Experts of a small language model: vocabulary 32000, 122M parameters.
Below are experts of layer 2 (counted from 0) of a mixture-of-experts language model. Rows are named router (the router's row for the expert), down (a neuron's output weights, with its number) and show model dimensions 192-383. Each number is 128 + 24 x the weight over its row's rms, rounded and kept within 0 to 255.
Before each expert's rows: a language model's description of what the expert responds to. This comes from a sample of Wikipedia text that the model never trained on.

# expert 4
Description: Sentence-final punctuation
router [ 73 106 116 140 164  88 127 113  67 132 136 111 147 120  95 103 110 113 113 119 128 116 146 128 143 141 148 114  85 133 157  76 166 141 159 126 131 128 107 117  77 132 128 126 139  74  95 127 130 142 140 140 152 125 174 175 135 134 158 155 129 106 150 126 128 147 146 141 128 116 138 164  94 140 162  89 115 136 129 115 128 140 142 146 182 128 115 149 128 104 166 107 126 134 157 128  88 104  92 132 160 128 101 120  97 118 139 112 139 144  88 117 104 136  91 120 125 125  87 137  98 135 157 116 161 138 100 158 130 107 127 117 174 130 128 103  95 140 130  86 135 112 125  80 129 156 125 117 177 141 127 114 129 139 126  92 160 141 109 106 147 100 142 106  81 113  94 122 162 140 193 144 176 140 109 128 143 108 145 136 150 133 151 134 183 169 111 105 121 120 127 101]
down1 [118 126 147 145 151 135 138 138 133 106 126 144 119 129  95 158 109 129 148 128 111 113 138 118 153 139 144 155 133 141 103 162 102 157 126  91 125 122  66 148 156 137 148  92 138 149 123 145  98 131 147 120 119 156 119 124 103  97 129 123 157  94 144 126 154 195 136 117 139 139 131 117  88 135 163 121  90 101 149 123 154 115 125 179 189 107 151 121 201 156 113 130 161  85 104 162 137 138 132 117 190 166 126 126 159 118 142 115 124 137 118 125 153 140 144  81 103 139  95 134 137 149 144 135 122 146 137 113 122 167 121 124  80 132 121 116 209 117 104 144 130  53 128 156 136 172 133 115  92 146 188 129 133 141 174 170 138 147 129 114  70 147 170 157 137  68 156 106 132 104 145 117 161 118 127 113 139 136 164 122  98 119 102  95 134 144 143 158 136 108 107 139]

# expert 26
Description: Table cells, section words
router [150 166 120 148  97 116  96  75 107 130 145 162  98 141 134 111 112 106 145 143 118  91 142  96 115 155 132 109 150 167 116 120  87 149 114 128 120 129 103 127 136 133 136 155 145 112 102 108 140 108 141 129 135  86 133  80 167 154  95 104 123 108 130 160 136 119 141 136 140 142 121 121 127  86 128 158 126 124 136 160 113 168  99 141 113 126 135 128 151 145 145 113 128 150 122  96 153 171 135 138  99 111 112 124 126  94 107  67  94 102 128 136 158 147 144 139 106 159 112 121 147 140 143 127 149 116  93 135 134 118 106 100 139 114 172 122 133 193 132 112 142 169 104  87  94 115  94 128 140 164 184 137 134 211 126 130 138 102 135 114 125 108 146  79 132 148 126 161 131 129 150 100 141 128 124 144 144 131 111  68 147  82 112 111 126 119 154 130 157 124 136 142]
down0 [133 126 171  99 165 116  95 145 172 100 105 112 150 124 132 122 123 142 144 125 108 125 129 147  94 144  96 136 105  61 137 122 151 102  85  97  76  78  95 174 105 138 138 119  75 132 134 135  80 157 121 119 180 140 116 109 114 157 130  98 132 156 113 157 156  86  98 141  92 140 120 112 195 129 141  96 105 158 156 150 106 129  94 103 118 117 151 107  92 118 104 126 161 120  92 125  91 141 180 138 106  97 134 152  97  99 110 125 136 107 108 119 158 163 105  95 151 121 135  90 153  95 133 142 151 119 110 115 113 130 157 107 150 120 152 120 119 131 118 145 146 134  98 136 141  96 126 138 135 129 158  99 142 141 131 107 168 135 108 156 144 145  84 188 105 124 121  84 124  98 102 128 150 126  98 136 145  83 120 109 170 133 129 116  80 151 121 119 124 117 135 119]

# expert 28
Description: Determiners after verbs
router [138 125  91 130 148 149 129 150  94 105 134  95  81 168 171 123 128 142 160 150 122 113 154 153 161 104 127 153 160 168 101 144 148 101 159 119 127 134  80 101 135 118 124 143 107 122  94 122 135 116 123 121 135 156 157 131 141 148 111 177 130 136 118 148 119 127 141 154  82 108 129 166 142 122 114 115 137 109 120  92 116 126 118  93 119 113 114 111 125 107 147 180 142 122 132 102 120 139 125 126 147 117 123 131  84 122 127 127  84 126 152  87 111 134 111 109 140 157 133 109 101 161 127  80 156 128  89 117 149 138 159  89 110 124 139 147 102 111 131 112 136 142 105 103 142 159  62 124 136 126 105  90  97 165 107 165 131 195 105 163 171 152 124  87 109 100 141 121 117 113 116  95 138 102 137 146 143 134 106 169 123 144 142 147 164 143 144 153 160 107 165 150]
down0 [138 120 126  67 149 126 148 121 141 176 207 150 164 116 142  93 109 148 114 125  94  56 187 123 117  96 158 141 140 181 114 126  91 145  97 129 127 126 126 102 105 114 131 161 120 109 147 115 121 147 109 146 102 157  92 132 129 175 164 157 120 129 165 140  96 107 149 137 120 123 125 157 126 133 121 136 131 108 102  94 108  67 159 162 129 139 136 133 106 134  87 133 130 119 119 166 177 100 152 116  94  97 130 115 142 120 129 150  92 133  93 188  93 113  86 122 156  73 127 111 125 110  90 142 145 131 126 140 160 105 121  72  76 131 154 138 170 124 141  92  95 102 125 144 124 100 114 139 166 113 154  83 135 133  98 164 132 136 147 139 153 133 109 130 110  88 119 145 114 127 116 122 151  81 123  85 123 123  77 112 138 111 136 146 158 121  75 142 129 125 125 146]

# expert 30
Description: Codes and coordinate characters
router [144 133 138 124 118 113 109 116  82 129 132 141 116 128 106 155 106 139  94 119  91 124 154 125 111 133 112  93 176  93  99 123  86 132 127 140 113 147 126 163 110 116 126 157 104 138 141 148  85 126 130 154 105 120 106 137  96 109 142 131 135 158 114 143 105 116 126 139 129 151 120 156 123 114 107 152 160  86 119 120 128  81 162 126 144 163 164 176  84 105 117 118 158 115 124 153 144 138 110 122 116 136 135 126 132 134 116 147 114  96 123 143 132 106 114 115 153 102 116 160 149  79 127 135 123 139 150 173 150 141 146 158 127 131 108 105  92 110 157 119 182 145 131 121 155 124 172 123  88 135 110 106 117  71 105 153 127 101  97 141 126 168 139 112 175 108 130 174 147 134 110 116  97 114 136 110 122  97 107 150 117  81 111 142 137 136 159 162 122 110 103 132]
down0 [126 137 134  85 146 142 102 150 117 139 106  93 124  77 133 135 136  93 148 118 111 140  72 124 129 151 174 126 165  91 178 125 132 111 110 143  92 136 134 115 183 130 103 142 144 101  65 102 116 160 149 134 127 113 103  89 148 140 117 135 148 144 117 133 155 110 159 137 123 108 173 106 121 125 118  96 146 160 134 105 173  94 136 107  98 111  91 117 110 131 141 115 146 154 153 171 159 110  66 142 136 100  86 121 144 135 141 110 136 142 123 104 127 108 144 136 118 168 101 136 152 135 159 108 103 117 129 140 143 174 112 116 136 129 128 120 166 113 152 153 146 120 113 131 112 134 111 102 131 146 143 158  90  61 106 125 157 150 118 106 150 138 173 133 128 157 132 135 126 134 138 123 126 119 111 132 104 126 135  87 139 100 128 149 137 123 128 151 104 145  87 153]